From a checkpoint of a small mixture-of-experts model trained on Wikipedia.
Size: 18 layers, vocabulary 8642, 55.6M parameters.
Experts: 40 experts in each of 17 layers, a softmax router, a shared expert of 128 neurons.
Training: a variant of SOAP for the experts, 270M tokens.
Below are experts of layer 2 (counted from 0) of a mixture-of-experts language model. Rows are named router (the router's row for the expert), up (a neuron's input weights, with its number) and show model dimensions 0-63. Each number is 500 + 50 x the weight over its row's rms, rounded and kept within 0 to 999. Numbers have three digits each.
After each expert's rows: "comes after" lists some tokens at least twice as common just before its tokens as in all text; "gets" lists some tokens that make up at least twice as much of what it gets as of all text. This comes from a sample of Wikipedia text that the model never trained on. Tokens count by the router's weight.

# expert 14
router:481421583471439494600562464496502489450517536437482548516446448488452506475580445567484523531598521565561479493465551450472397454467540512455564482529542414533442384513470486547467497485437579
up0:589540511529580568491572495536512511496456482484464406465548504486519472483487476352497481482544516471576527549466436512512513627497576507586539400508562432538447466487583456451472432375475576
up1:499542494434517433455440402495513553482503544406414496463491488589518582565447467475545461527506553464576487515438541425535465570615511575461478572479470486561594492346554533544513472517473524
up2:464515491459463450444473522440568402431495488451478460407510421518600498447423486530521502481473467503376539460520562545470527545471476530428464649529548472565448545374460504481476544479479524
up3:520578533451470578497446518534506455465500458562508549474564378406539489464584486464581439495478528433547509493480453415569432514395557509482483452450492509533538376510524463567554490455531521
up4:552469506449586499447498503573505568500558454538490445482606491488539504571491528395446509463560489493550526490501459489444465541502588551584587462537547540585529463475596449541468444433495545
up5:616520529560458512489473554482502473543492556482459512511523440476429506526467585457460558544542478527493435529515451585539423534555496583472549521529439447538425493521586519495490525607461487
up6:559435610556541520498583546502451464450535513485415439424504477474517563427358487486461491548462507455493455485471487513541403562480527601491560493515538534561517440392466540555445519568490456
up7:492483590517512569449579476479537572483533464594535486553491482566430435535529425545533475526451453570494573530588500516517613452507485417488457568504454497429508488484487444565521417400493425
up8:556555578472442523550467463529443529462552490516476515573476526437504510605413561394495479574551379545581531523483523522449440510507471498483558477463483527425488542466584468573521439534490544
up9:446539505611459455475504521512454474450458546499515447539529397526602539401491471604510517494432553450505525473554556542421471423511575576472522463504453588397427531439507527480514469515536545
up10:454517511468427544445512443568510540487548562484586509528494521444485460474475470482500537593527493455347460561479403575520472470468587461492544536477538494512432547555571511452466588560481502
up11:431514490522603479568459531479457446507497517462475428513463460475526413573491521509545535468593539457501493463443434513433387389496480502548480574511470522499474448465476478543487490569448554
up12:474499489530498541503411456431554473532403545486500486537467493396529512489437487556502508559476477492490524519520522517508497582464530489457542453489524564402435515497558527430437558604466530
up13:451463534504523612397517594454516505501508464461484427499551429470518489532488459453493438476546553485545522508492522539486456484508486502476463423436481558433552425477554528581471538556487532
up14:493561561492503493419521510557507479452493417521491505509585471522504465507485433418385492517565470577476543555481442489471511601485449517458553503456461522547521499474394468574503553526458505
up15:583451546441588516393531489586503445466513504526435457514473517444560505516471560474527504454417488490480524407459456528491517511567530577483552513434532415460594500534551546512475540540505481
up16:414496519503485502459549514500599500466683346488574486520472481513563550520512466448519486480467490501485469561476502529468508432565441416561504465445450463476472523602504464444456538502546543
up17:473486514470535601601461479465475502407439505480524511488525507503615508548437479474558460606462503463458492531460626493463542524511404537560580496528541523488508567579550537499497537482542493
up18:451486528415506542598505569507509513514460488504450429457499442476567454578483459422493573472532448461520475566551604580504522457482575510475419485509547504473523472486515435515573486498464551
up19:582462487483416399530461550559400508475502489483478531546577562555505534465432500491438496560592444491493491568555485430512484549448490404474501441565592520477445493480470499572497581482555511
up20:526461524489493374490469451577531454521355539448488420460468418403419427513514480567516464484476483499428542491462483491514491483424520534474518520498491502540467426443456468485463524647542444
up21:540477512409546594516493458578530492456369524521502512499573565484613535488513462517437489535437529538490514506502545435507427452454471530442499540560518463447507549440570409576531531451551486
up22:513548554511518472501518479473431563383565571498458467470487556388450418559473535476487668435569487480577567473493506549485455477558553471442470438491500516473521609412581535537404544503467448
up23:505502545512422560520430432453524494439374466449435533560585442512565474562557549511487432509419512517533487463506507480508538515579494573504482554554513504445463517478450460507475586463500491
up24:461437468453527599530529548512466438486467508481484533516501584526560496602511487542576510447540496509393530366455547498499471541496357473469589675507508445479567434455554460537566510435491534
up25:474518476653500595503532486479445485502464488356482506492538455447448487571426462519454527470571460528448436504603519560435593481540545382452528453456585497505461488444472458509495479644425559
up26:520487507454470633545480464510436512617481469480625502509521576380499487547507605471518464477515479498595458559486525521488498503512532515504502463516500453499417472486572421424485464517448460
up27:482512420480466406540499485574534528525469501526474456570462457432422498372477480489488468455533468453626598578456584343514523525548517585518427510524546543531558496485570506473449605445463499
up28:416500519515549509450433519528444580526577572487434588529402564510493511472415588582504566531525500489523462472411454469452455529455496496437510485524494474601456549492500548643477542516526493
up29:541645495467471514428395494474514546378435520513594479555545424485519447524476386582546452458496477550441492536501527512539562536403524457514507487524509556513620611509526465515526496566546517
up30:544539609496484546469579435507309559521553447448497496463516443466621441440465537484486519517444518546542612460400453535423454578594478530449483520485499441552552474549520510510594427499467505
up31:516460495521568524467418535437538457544432466486548475495608507546446487613447414593486461505542596502482534528461437398515614501508541564501505513577520509529491422501460485503474471496549446
up32:460475497464413512581518468555469499551510472542465427534503463507538446491462556449597524521511434410453498443483430623423431552474440491534471453504528477397540490423522477504515543557431501
up33:463506531658482484426571420482460474551505506470418496506465537553487518546309605526477493451508533504473496522483490514522388489547613475526515450453491480537502480477572457451594525504431551
up34:580523543578455464507538460523493545519422508538535589518492609522442436496548493643455499427478546444448497553500489476526524548496483473488490450414416414443496541546539492477504558530532531
up35:546522488521422582506427499476607585457535466538497525504495434493543509588505483554477486596577496550510527492554460386517552420604529458481449458490497530583347477511611423650508486585467571
up36:607576514403530515590524450524452444506538518520395575476499582558457502507449470461460538538504501460561511481470506503493360498479380510405543522470599451570583515421480517478462489549559496
up37:520398450524527642479483449539507482503476442487550599447571511535430524554445514514554501494437520485487468550520469461525524495497515460563503437544541489531481499504477568419572542570438434
comes after: "|", ")", ".", "==", "===", ";"
gets: "\n", "\n\n", "- ", "|", "\n  ", "°"

# expert 36
router:468514532463462487414406467441418499525504526446452545559513562516468428586351525544502471432545503505356531546462475437523619513479463528498503425580477468564521546506522435543499528507451545
up0:509440529508482437483547465489508558506562489534474595513429566502491439504524446630507580453420502454423539533489483453555498509547447440535437588546536467526490500535508513566526547458566543
up1:487539495523481551505387509558461539574573433481630532502441546567463412445618430479537484492473496504489499437534535459477510523498531555530545574547418474498507590509647515477486529425445539
up2:488461545515479486577615573589492370535488455495453506464527574494523536554517473553528461504506444480586498557532567382400516536559530483473530520527414536516539568465471491452552509480492492
up3:612557556536539509523446552502476486456623468458496551546474525434573498477472515495529520518537566493417490508493491529465463488462484404430460463515604479530550486475494567468504558442438462
up4:518480496529490526509551448478458521506481409484498524473569562511555546496485599486406546519551521544442464431552629418534545514562527518478484437467428436553521476415506496517538527460511612
up5:580513502502539542598509528426481589476565456476540598415444581470402513404517501413548459481605473443603522584548491507479498499435403522445499475472543514441434463482500632560508443521471386
up6:598379479489494533524553413530457444507517429381604450470443477452431568465544453531559538484589344459563419483446413588466486539517555516491495398518515575487441541477519419566540402544458544
up7:511534464574510502487370460584482527637510454485449421455490360426491500576574518490456471464504455502446461503448501578554546561527480462447484635529520489502544378432489497561535561501579559
up8:581516459451495502426516515493636473542445499556546550470432449520438503544512513532486464428507560525457448476491465583467465415544554446518562448543540507546547422434484592564590540487438490
up9:474480478502480592556526460558502480469501459454559491466602534541589544529442466481585438534528477494480452495493506469588455540495491417419493546439414451519479580543562483479357551490487495
up10:455401447556473615507486543501561483563518464532471585460496598473523499487468422532527469554437538492452472640567513566462561519495473555544546515475541541464508545587492533425439487386485488
up11:442527503580456610558463557454529513533552498475523533501531368608519542501568496520519517529506480486492508485503547463399595492450465459542486500487469429391539497377539472458427509460525551
up12:497509487498427517468524487501536496409438552538472529551525435498496521482539598612455543491475485493466513492444521463425491548616535557479458466486490529579533445458486455532552519460442524
up13:518488519420413520500531590432456446471559463475550541567387619425430555511589375442535584513585488452520438522504544418475356525523434368481558566496491537502486467478491561586474467485458506
up14:536493403471586535500477528556599441496541454550472412462462448496477500467588512510520516514494544478436503512496414591546431578439449460473445564486504515574429494496445610432488616564414484
up15:479451467452529494506516448487468484458397533564471474562500414436604518620478556511506505432480533457469572519407546498478513543492479468494559489572478493497475445486479531619509505535529579
up16:403554501493436470525454507535435488525488509573484488518483493563448580588586436443585404621504530510459460449551506509597497487506447384515545466461484436402478508457435591448459535527563535
up17:579494526503549391508508467480542503435450459502549482464386375493467501563475498545524496497462481495474460442580598442494565525592494421610435401575435493420433494433547478533498491497449532
up18:515611457510485518607588462520459489475447462518568443474533502486528525546516408540462477540562490526563561538451475480455542442433561469517492474436494532555568402474538451451435526510471567
up19:533493531476436439475535529546488431512493526506403520576485486464523435450498438473534510470562448521558490487447444494461507462508536486568530548516583512511484585555572562487429526508584480
up20:606569517512461463566585419533504485542504413514546517472556594514484453509644463507529520553498506413531437514455496460531450541542431544493574475466528602453510522517503495527469511552521542
up21:478568447479538562580491441553463549560445522436542486513618470498502451491483417521497482437548533400492475494516567537535494509506514498553497478556449506551567450521517488573461635518564478
up22:544605475469526599549513535529608479431433503495468501458538523532543488464526430404495451497540598562407513487517414528540474523436478462409527518588534493575502525411586529493566456486453534
up23:564487549511499506635527587540492404511439447559437465546518503453488492585546545434501487512531448532491499435577295512518481557461621466479560516501421464515449510498551462499499404414523520
up24:513447485483484495583475381527577537545542495528519451478483432620493503470514531513480449457462531523423523573511443560543440542449486560482471452460492554489437439567514488499415529561517516
up25:510435541461505421540477455487531481535483565496494440512495403478513558498453509384530512537523517487409526498476543450497534516420529419492492537499492440457585598377478474485557542492577523
up26:531528406452556486509565451412534453523475423487585503542443502476522399483551473474499483484485568459527482554479514477361454574538488530485489493441547404456531452520572416423487515436525539
up27:486504466517515549559411515476514553521477441518567478449568490533395547460532460413452472572426499386490639482520477458478499466498527475530521513521512551528475495441428478499480482576423500
up28:554505488478511628528381559441451512497523509428464507540489464608548500506399452440484543511461515516512530433494428624601495544494550495481532484503457528530491461535542500497461576510536538
up29:406490594487477463525477456529500369495517515496479467474485428515420447536604440473432485538477477456534502456516575485569499572556488604530567562492524562500434483481467528468510491525495503
up30:694497438544519542476478549475459490462523532487438541609439510492476466542492525532504480488546493516574503476480446528466534589519536447534562473542459547446499528411529609508495598586496542
up31:585495455438467488596494511451514486470431558479478504497467527507469442520466544532470545544494499561420542482491489499534488486481423417466564439427526483528507504555536561482450541469491427
up32:590420460446519491551635544436623494461465475525430508495566545413446598458515475562562430577450522526488465573426394517390445535387520447578460477499458473610499505462496471501500484534485532
up33:490407488486473528504424532507486524521425453541511439472492512492612465529473500583526446537453470461558485562472468547444495563452527545536416532466498516513583462396508527438617388525388543
up34:557522487458517549505592497576513460503486479432526492497517482465468470455496534495504459592558530456486530476534495517573453465523446535530469546557475534542505564480510465476482536486432570
up35:440496520485468611565534539421464459532443433446507445555565523467517520508436594386419472455547516515554464431395557451483472489479523523529555478454505525402517455515562543453522471506457549
up36:456565575507524590505591458504571552559489442500536490545463484565508443477551510467518431464483468512545572415471458517461445512486590468523404536481552474565458484523556483485509557480524515
up37:448550556554503501449528562481506561476506521562477513598556527501436479365465432494512489428405568494456597499539481492380453505488556433456596452468494499512514559464457498507518479496493592
comes after: "\n", " ", ") ", "0 ", "1 ", "2 "
gets: "| ", ", ", "; ", "- ", ": ", ". "

# expert 37
router:509511536508417468387531452528358442511573521396473515542519502620417445502441566444519511474457502497527483553489472477566535408440436528549463523570535531553482561416458405473553475510466452
up0:577390466469471458402553522574467458535483517545506489458493505596532543580499501510437469531434467471527494513523543425510512564473478502531428434508540471576514551556472516509445529550461576
up1:517436402373493515520529471385517533456463514494564528559493468569581496534476473551464483418509460487447458442538593520577580503531546488503544472532523494493557517501536485593539433584459432
up2:618486493457453473498512421495529504468476545532504533488427456507478542524410499491491504570517461507562482451535443509542545493514472475466499461515524486487551539569493473453567507527490502
up3:488485483469533486399445508460426519523461600433525438553512527544547511565404447401467514501496524546413524498502452569527551448420468515478466606423427521556574561488575496535500526534515438
up4:560444496488471352487495390543540499485508516532440567499577472495420542531534507535526498463437489417502495561508520498487566533574439604478489527519492535509470503509472410622481527509508486
up5:496451549493534493542545508549494496446473615420473535496565393602493543442578558434474530588484493448497608480516432570459457494547466505525455536546594519477429491473519400583475413465609510
up6:540563631530491497532581462421511616466504499471488626371383514575469504545526485453475456508460456526527548420439479454472510453515462533458521579552517568445466554503588542547478544534518400
up7:581485523509534492462429502438491473496474489448527510513453512514453575539511598411493495553415573501459632473566510453471598474531377504562446430488536526477554528487527457529506581519531496
up8:445485435478513529437517486565546397566463512593534479556461423529475505536585593455419475523445440517410622484518456432585486520550540534460535620510559447524476519582512445453508539429550603
up9:462511511582523601568535456494507552471528445473441517503455441638466503590497461567495461446428379463539461448569472630468503470570527471503481513542528499483441489400509408506509529499580571
up10:490387572572475582514554526557528563548446497403502500490492554522429525553477521524470488564442502410536451481510391457433390542501502563479484474498477437472456522533445452521500421568504416
up11:593553465508516576571506530494493442596512559567464582512507504522444565477421470418446511453428569496557499416490506537488466438561525522441501573488481565470503507523468548507572427532515538
up12:548531439447558512533499476548503423482577550472493471464512521464510496518515619462560473598496577486497514516493457523549439538539494491562469486537606477487434449436464473493490499581475521
up13:523504503495571520488584536492517539575419537488469405521510553553470455461440540441447536488488556360485472612445454414574436461462490487459465469565510473557473511459501436442522603513466547
up14:600554530473538448505524580546534581411471499457476453494464560645549530500439491586500541450391505539555484485462575519524503525570423542537494454505363475500425488360588475418542504541554470
up15:602586632579553479568543508596506501469590617520533460512557476535497504475603516404536500493487467427500438474345498549494429446492508508474505546545429456554445484386531474532504564508425504
up16:474492521509461511430513491520479450437441563480580573485598536583444467515561459469528441462499479502531472622521418469538412560475419561470535511493545441533539483540431540505454495422525500
up17:464426466484531529478484498523663522431523452461391558573551466447543482483451474449479583455466492404505481622571495495539430478506583521483531432453466453492557533536569484438453586506505470
up18:481490542512521582428436525498394480506382556471513497561588432505540497592511530475426502491548543576543518404639470478559524549567555498518528410443455505529541516488542380546469489517498420
up19:609422533487507437589530560512468531577450539508362475483539486541468475492459431605535497486409528396544544437487508419475549614478404442474509535521628487538554518506495517455372560588602532
up20:548494445560594478515434582466542497514527534499455491486513456459378479417554541565493555455464469509497504499601491483389457440569514509493423611480539530496484521541527444515430566560473446
up21:462441474509535532406546501460504570551515457515474497477569468648469492416457465411494466485516561549402484446465558408445526428506514433560481547541481539545491553558506514463440603529501494
up22:543509496527436413351462527503519494507530545493522420517524535495529516471446493469468458422485548473552530522527639501532471482506462569495439428505577526456437573505494424539474572519560462
up23:504475554513471501489470541471599488435497446438487630524497403530496503622493483395440476518544522507464603523473458483579506509521445545466456438501553450521513510490500482479553464458464569
up24:459478495458496442412559469477432475555436473506619588493529482612489500550486421489478588547542474525516528515454546549469450448463509452530487453530473500445501495488515575513497470564494556
up25:492474548446469522544544649470437509504461451464489381487594468463521556520501539503530513488465461528506496452627463498499558469445553564560519585512489495498528510399550490421442500472511523
up26:495482475527514480485527509540542531517434517428470487583574466484606550443511505525456403561538419420441611459571516501475495614547461496484499491412510435530525510490516462448485588509442431
up27:510415508423507493455475473511499501522424499407467487613496562542469448553418435508444578504524465481500490485478431508538528524515445461517533521415528531478426559443494415427388520492519534
up28:565425544560481584436535531525546471481475561578481476508436478409549472449517483432499579562530485486547464556493411525460498492453506441452498568474440538579527522504540537471409559570584460
up29:345506494493512490474543468503610538485448579515450456521484560518488427477485639479553522479409401504487491514494490544566493530497481509543474529525506485447479494456465533458548543533551474
up30:626467539498568466498476566477590521409406466465512508496406453504527400476474495509399549511552498558551581487534464430556587505555507483506578488473528556403552491514621563511461589551603446
up31:475485456473415505495533515445516484520522412467468498579453571508525542421506609634487613417407515560510556608480481416509414456473528415485474509495428448481506623422617503518528564490589505
up32:562485515436496548551582538453517449488512476464462424611600528501494406564476546431498523576454552524442483396591423486488484507480456466422510457556500547420552487550532479469580571499521461
up33:644572461440515463498443541507511449436463520415500549460539564534493512466468516480462502501513463599504564526542548554546535486518495504443458435498522603465507594453472467464435512533497473
up34:650603541546638490453513474451548416437436515426486474471529446423507572474438502537524515470447513486376531411494580480479566529487519482542515441508541462462649474472514434540462546584472489
up35:600521503461501589466557509490458462511478605436457459487524433461560491559535479434543446540546517455528559488495442494522539535538523515544484405491478453530426488449525452501390478482438526
up36:495526499453527475564468461552538522514461460527493479541414495559467481436524520533482489530533499535508532493603414397489491508543479541566543577564406528518489377463545489460503500507598457
up37:537511517550528471402516475525536491556510518544489455441415519551447485508493508424454470458497536492589503489509477589472422554500495493554529462489504554399517465384581407498522541550590478
comes after: "\n\n", "\n", ") ", " ", "See ", "ation "
gets: "= ", "of ", "the ", "- ", "in ", "to "

# expert 11
router:466539528510470591397552522535443546530524441579437431518466595414550464581487411541563506492544447562550471459520507516527535456530444548486516523475567480573537559577494571572476464474429558
up0:573596509422492585421429522522559460434497505513641475538366520550413519478505506531476677465560502498516471546474448553523509454445497454468401533470505491630568522520488507417442508398432490
up1:553511465538569542574457633464466475531472439464511538585479574485556535536476538507534559451543497536476413511494456513436519468566492577548453484536465563435461473460546542515407454498566495
up2:502483548519510500506524360504463444460548433465408555458385519471490566418521446510534446450459523512514506521540476492478552458512482455523530519523540541462417528527501501467504579563447515
up3:501509460518521557416487456488453493422584496566515544532534522514455526379444479499455481571501506621485514460514429486545447489447472556473437525410517578514472442437588472562500466451484479
up4:421493513538568518545505497462412468518500506494496496503462511605514527433452553460459478454482425508577475532529498534459531492564538499510503430461526519606605469550572473368570475582540471
up5:557562466528487549524494514457505498455619493439481527485415519613505504435444521521495472533547419519553532538425500523498486435484626540429517653480524503454512488467539502517578510548501481
up6:455430368514506505503482532545463568486470512430464559576512580578517556582526530464582436416479496465501515549527502540528455559491536557456493479346446547565558454506514517580487476486566534
up7:599496554574501549485548511608537486440498423543483606468441457460484494470441538525462510481567489509394462416419551436501479509550608488459494554464565428483495541523481477443540520532552508
up8:520603551490441650446404437542498504488545465513552576495441436448472407508448498470503561472533488530526481459539506567512539501540485579490475444450464600470546547497467451473503481470517471
up9:652541581498502567459536481452539541476508485515440483507516486545518528612441487468451449533527516546488428442459472527487495600480472606452539544551535543545402565441457606450501483498547509
up10:505489471488479500441393430598437453428455506477442498498526516529489499452462488534454490441514522445520519445450541534526448563508503591530474443478503483518500467405519428512419525543503373
up11:436586463475578508532511503554457511506473484521549489522455638581515545505573451590540398462564523526462451480446483556505459524450582554357487512445556467477569445386547515468489579538498431
up12:546550502476545500425533419529559486461573502585469489553455477571510503361447531516561522432516424494527465459444520539527421477434479570421482527458549493531478578487431425544459537557493541
up13:498453550545409481552523587547479521433476487574458474473497544536487441428607469487519523463529493503507498598455426497583481522521466560508443514520470423486464607511487530608479634535564393
up14:453387518484519574458484507431541525508408444484486503507463556450436571552553563472467432502563482605570487450531411591527582618436496433500513489550521556493515459454577438494421495516484461
up15:452524508466478573502493495475478539498454449504526418475553492496529460420512521473465499500547449548476524406500555471444480469490421570514482456488399482497630514533549511555420444575506497
up16:570541551514504565480462537532559515469414552425560468567511578513457449530423459469519509499588420521563558485502490553584518502537547575506510475473502472551472446422501509534509526455481538
up17:556509503444555493465485425493443414500416543440483542470508437549513510464476541572398470460434489474512495606589485519476532461495431479493399476472429531441461511502548485549440499573438452
up18:526588545534527499443451509612488499450421381503360461459505604532487560540546500494520450494483457515493511461541475525466523568648430577477491463460489536506512506463484477440520509546515544
up19:502470522505489418587585564462435498496469617582507521540536482441511497469503511498485505463477455515518495521411510455351434547560528574511453506577463533495605507442544520515502526485574574
up20:465583576592574545474440576577453467460479434573459449566444466504477490532588513574504517521494542541537604493504500544514454510568554464483510529535425400530519597571463421467484490437439552
up21:498436439588516442527460435487511545636456518568444599608455566579445461526492494418573503502524436476504522452589550556403446457443534475469589486486532478479443530508406471489524473519585444
up22:507499530532475573440530435556452532515474513418522508421531524569539526556479388431550440486482488568502542431544486584470400416584387501472537526480514512426490550461572414586534515532493566
up23:491522490476481504472507516529531524523486574531472500552478542458458492513421508488536502406575434518499507452460487499555464440471548505424500539453594439466454515588572530458458506475498583
up24:517487468546503493441469509471416507497432500466470449473473521499546453584478496492525482544471406451540472484527392536504509499494465413428433554515529514509450435511470520547393487591542510
up25:507471566518509584493508480494486454530513501448538599543568558513502517524493521485465465494590493506500471536495520487488493488506541489481447469535477515530563473505518541534509628391532494
up26:494465549528381488529520469542517415458421446527526447516471465438424503613445460457515456454447522502659443427473610500511543472517541520441612541525448450451496550582568487541447537561407546
up27:506585417537466503506549600588509512488520545543399473556546483524503441557497448537493538536419570419439484403452439511458521530538546497442482526443561532577469567504543558474582515626496563
up28:513524417537527456498535492552515451536533449487493450504533490584438459539457508540412521439443462445428561557527568531545513477487486378481529392447572482488526496436523467558478507521518588
up29:540499424445573431460486511542480432435469461497513605550502594454553494494452456507472588421481462540490554462485450486498547477492511585455489455469486444491529523528626533462482496505495551
up30:488520536537522509446453541567548477476540499511429447473485533519457538586501404460531517423432533488514415463469595473478480443543572510474405522545542526592476583517521472623531521587542522
up31:527598490551476471457587469498486548579571503535503380503425482505478446434528524516493515600435568477506523484582504424571494453498559536480433417503465539517545554543504503406348556492403516
up32:538473520529512486550501505517577456586492451486562562482515484408459409489490496424552563520479471505532498463517508568468578426538592446536436554467516449494530539483506463545548409518503468
up33:478465405500499494568498512464511547432477496523486524498481622571518477454462546432504426484537453539534502522536573540556530524487513438500490548510511517453481534515492527471494572606459544
up34:501495486586432550521534570656489552463541529460463490487418432452426486458449552572467580376548580500560431503444475496495418501440524567563556544475547483561486567461501439552450497538550441
up35:508419467452477471547519494568574533404429489432482499400478521501451411484414579520558517510546467551528473491519477567502400460559467455482397509584426491542440533389505491595495508567537474
up36:448406511558440466468576452512595512437449472500476490426514515592481450509466423424508569493449432524603490551526445470447515514576562444483479484554518519478406427450495491421495521503607502
up37:568536599508424509545522516462396426477376455547402480487474533456483413484515546471531572385412505492429523528434549515539471498537451581528538543560552453463459538589511572504424470512543571
comes after: "| ", ".", "–", "201", "200", "202"
gets: "0 ", "1 ", "2 ", "4 ", "3 ", "6 "

# expert 1
router:549514527442478495557494435465518532546566410468405470392446477410457574426504522546555478418427512521569424558479508504412489492470467430548523524474590546536440540550471460545542422454490482
up0:535513525533509424556535505491459518392468468474410510531510541484477509522463374538448466501509590459646489508440548513501564513625509444469472411478547441462558517565412454613548460526554560
up1:481476514525579408504508530496511448468443488480534467595508503530470493515407474568498448430519484568456484497476612584483413531599367517517562607456431487399582538554462536540531434468477564
up2:568519435411516497483531463411521538563510512492450513461531523501464556503404499475568513579492527469475477503419616519546426486538619462451573523428518598513440501468599528514477455542424508
up3:438506449521395622569546425540379573460513621498439468539501328467539466450430561481503612502453444507496548554470468489540473431520479544425507468430485566551585472436550510511415520469436484
up4:504540477483542535593605391495451436497526516425499521477504511553399524449544437493482523498556505534488535501508438527531475535595479435481548433480527461440574497401483509609444576641539560
up5:528543434521562479515524539443421481399538449512468532484599458587601490536560475484571487391487453590450479465483501518522527465481501443521530507555584471484594547397440438501473517420430426
up6:523563458452430480476501484497445553512523514505469587522554469565600503514576533401528457451587514537401503431455539500547447497458459509458453561511518432521547497525478479479486628472505519
up7:580561539499487516516481519465479479475571549488446511482535515454503539513382498529532528408507474546498530459500550540465539547418578522580522470514470451472437540401540465520576563530487507
up8:464443474514413518541455427500561470546494465471513545643516470509501475505486579510486496418571526521422531511379447540485560498432575580512525603465410559598503505522433474474510522543511551
up9:466365487488560449496455456518448559474510433509557503532542393500441481620558457553533484495496436495556495497492508531465499522485532464626525512470492474518464479473494555515537535524540537
up10:460550475388455494429535504509534580465523422505491473506408467450536524547582556521478533479480519514472502611491454506533505460501542470480545343468501510513595466562481564492506482574470484
up11:574475477486563542522489516479481523527529472477509507484506468596520431513479537415386591504430404407509526519477445462477501526561549408500554455439534467544401563475549399472575518473546483
up12:614461528544491536489549440450416478466505552402484479394530499464502410534385491459443602504535523535542461565514535495499476423551524425527447459529439541440528621459536518561507455572507508
up13:481500479484453529521444436437511502431586534563421524536572457541538488477542449486486531501504513490527548466525427531573494515442548555540559444496470484526548434555498576526441593472481456
up14:522558596545525490587474467585425471509474549409468523559528542541548481507461516407570529495493483554617517574438506448509422541493458623550525414496549550495515471403492546446529521432563476
up15:539514484554389430493555600550539561448538528535458554464530445552548467602508508556509490495533535404544534507493592548484551502483593430505459531522513535435501488449470442516498475548465532
up16:509542466585457461612512478543558489435455433482456542507509465449444578569480537421446451517481492475475517528452541484599509440602589463534424487507581484512497441482531497533477492584492529
up17:538461488350456535451498403484527545509482487438523492509469491496501545547490501397575448492518533482435428411510590498464518516521450593447474567566570479409461468394580464537427450517471530
up18:630538625524577441556465441517479504509507498528509528426518477481441470533468551368456515511479435504575489515522507533526412458490446512563470378596467551467391417521555580482526468495454484
up19:444504638433590538571550532485492480481474455497503545372546602576569546461414453496507476525596510490466503529390513495468467543434468545600446501467475586559499526379555520534463549451423493
up20:486560503541521541509571543431394536482575483459566572500552544595419463446468396497530449481535427479495485551473544579476515520505552418578536468511582446478474537450541483437500470456454497
up21:576504530490491551569474466490487535545543459564468465445521585652474496551472520500445570458568515565474524461553500486443421567415525581432508504558645524572595423365594489527430497380511480
up22:488463489584519534454584443455495422554429505415518537533524537480480570518546536470501405483491533437442472526493544459501505499501542423516466530501438552533518494459477545499524447525454440
up23:567493524405599453533527401544467516556469562531545505465525491547499560531418494502480532373429466396423465535470549595541621541433480502461461520519455460456494457488603494527390567461503476
up24:347586417521511513537503456494474521441460497442454500517557410443454534456486498489399570523499486563442524480509485530464452462522493536464496545383494547589479530469489501540487499525547446
up25:530498445510522481560480564440485458454613448503607562577535553479555485493546469519490518504498509455511497511553600561569515585543402464492471529464535510473445431572528517457451434498527488
up26:504454423367534516516461475516594534580475537496497448422449381481630488536448517508573454463467520539545470520540409507476578534455530566529484440492548486535379419541589451474478420511504498
up27:520559599544497413461474469579560506447601424462598494522429419584488527427453510546613509573494505521532513411415443475464502527486480498438483525469491560541499582615570489546533579525487592
up28:521523534529563555519480402462585407424488525470581491469494425443470480507547508480474514483472571461495485481493482462441588578539409508497480520512477419400533576560478522484484557496521563
up29:558447406520471403556409471456475550489466480485507447432582516451535577478548512514473539464425540470452408447451515531479522578444507478505475495505473501461541553475591490585550463428500490
up30:587566554470447530470481514496485495498524541566489504549601524432477511467450509522506485505523492496457515454588454507567521457538485569559440543493587511462569466552554518460624556485537549
up31:530462587558611589465498487481511541498415490461551522511559518528496535391490454459513635494478470515503407537515447511439453454608490534497552423532576549406562491475440455467504507515611389
up32:576475583446503558620539526486407449416539542516589466520445448544503494525414499602493470504452499461488493538395374489517479469427461585527605537442584485523493501499563522474486475565487474
up33:620442545457478481484473485487601536565490482444467487430466551467478493478478494515488455450472555468443495450528496465537478575474456449556503491569543469525515451530621599448513552506490445
up34:429597600576548493438499472413444510528458496447480601578542532527403482543503522414486595456494523528450523445449594514525481520442461466502520491473470534471528487441520499552451607555512495
up35:564579496473485459479485470520451516382471521474391511569432412494296522502490567497485503442500517482549448534451480452491472527497416466480506477431450582447531521482524462526487563565558554
up36:564524499538492494511469428594495488533555481483500525513525526462489527462581574480555500497525449480556506504517449498468490533493590440480465485468460546501463523612489580497422531465527483
up37:518519473377490529441456422450489486459522444540512480425389442445527518564503508561526482471506500476459503608462389553482472407404463425467555480479522513552435487402529511523557427568461469
comes after: ".", "|", "=", "==", ")", "==="
gets: "\n\n", ". ", "\n", "==", ".", "- "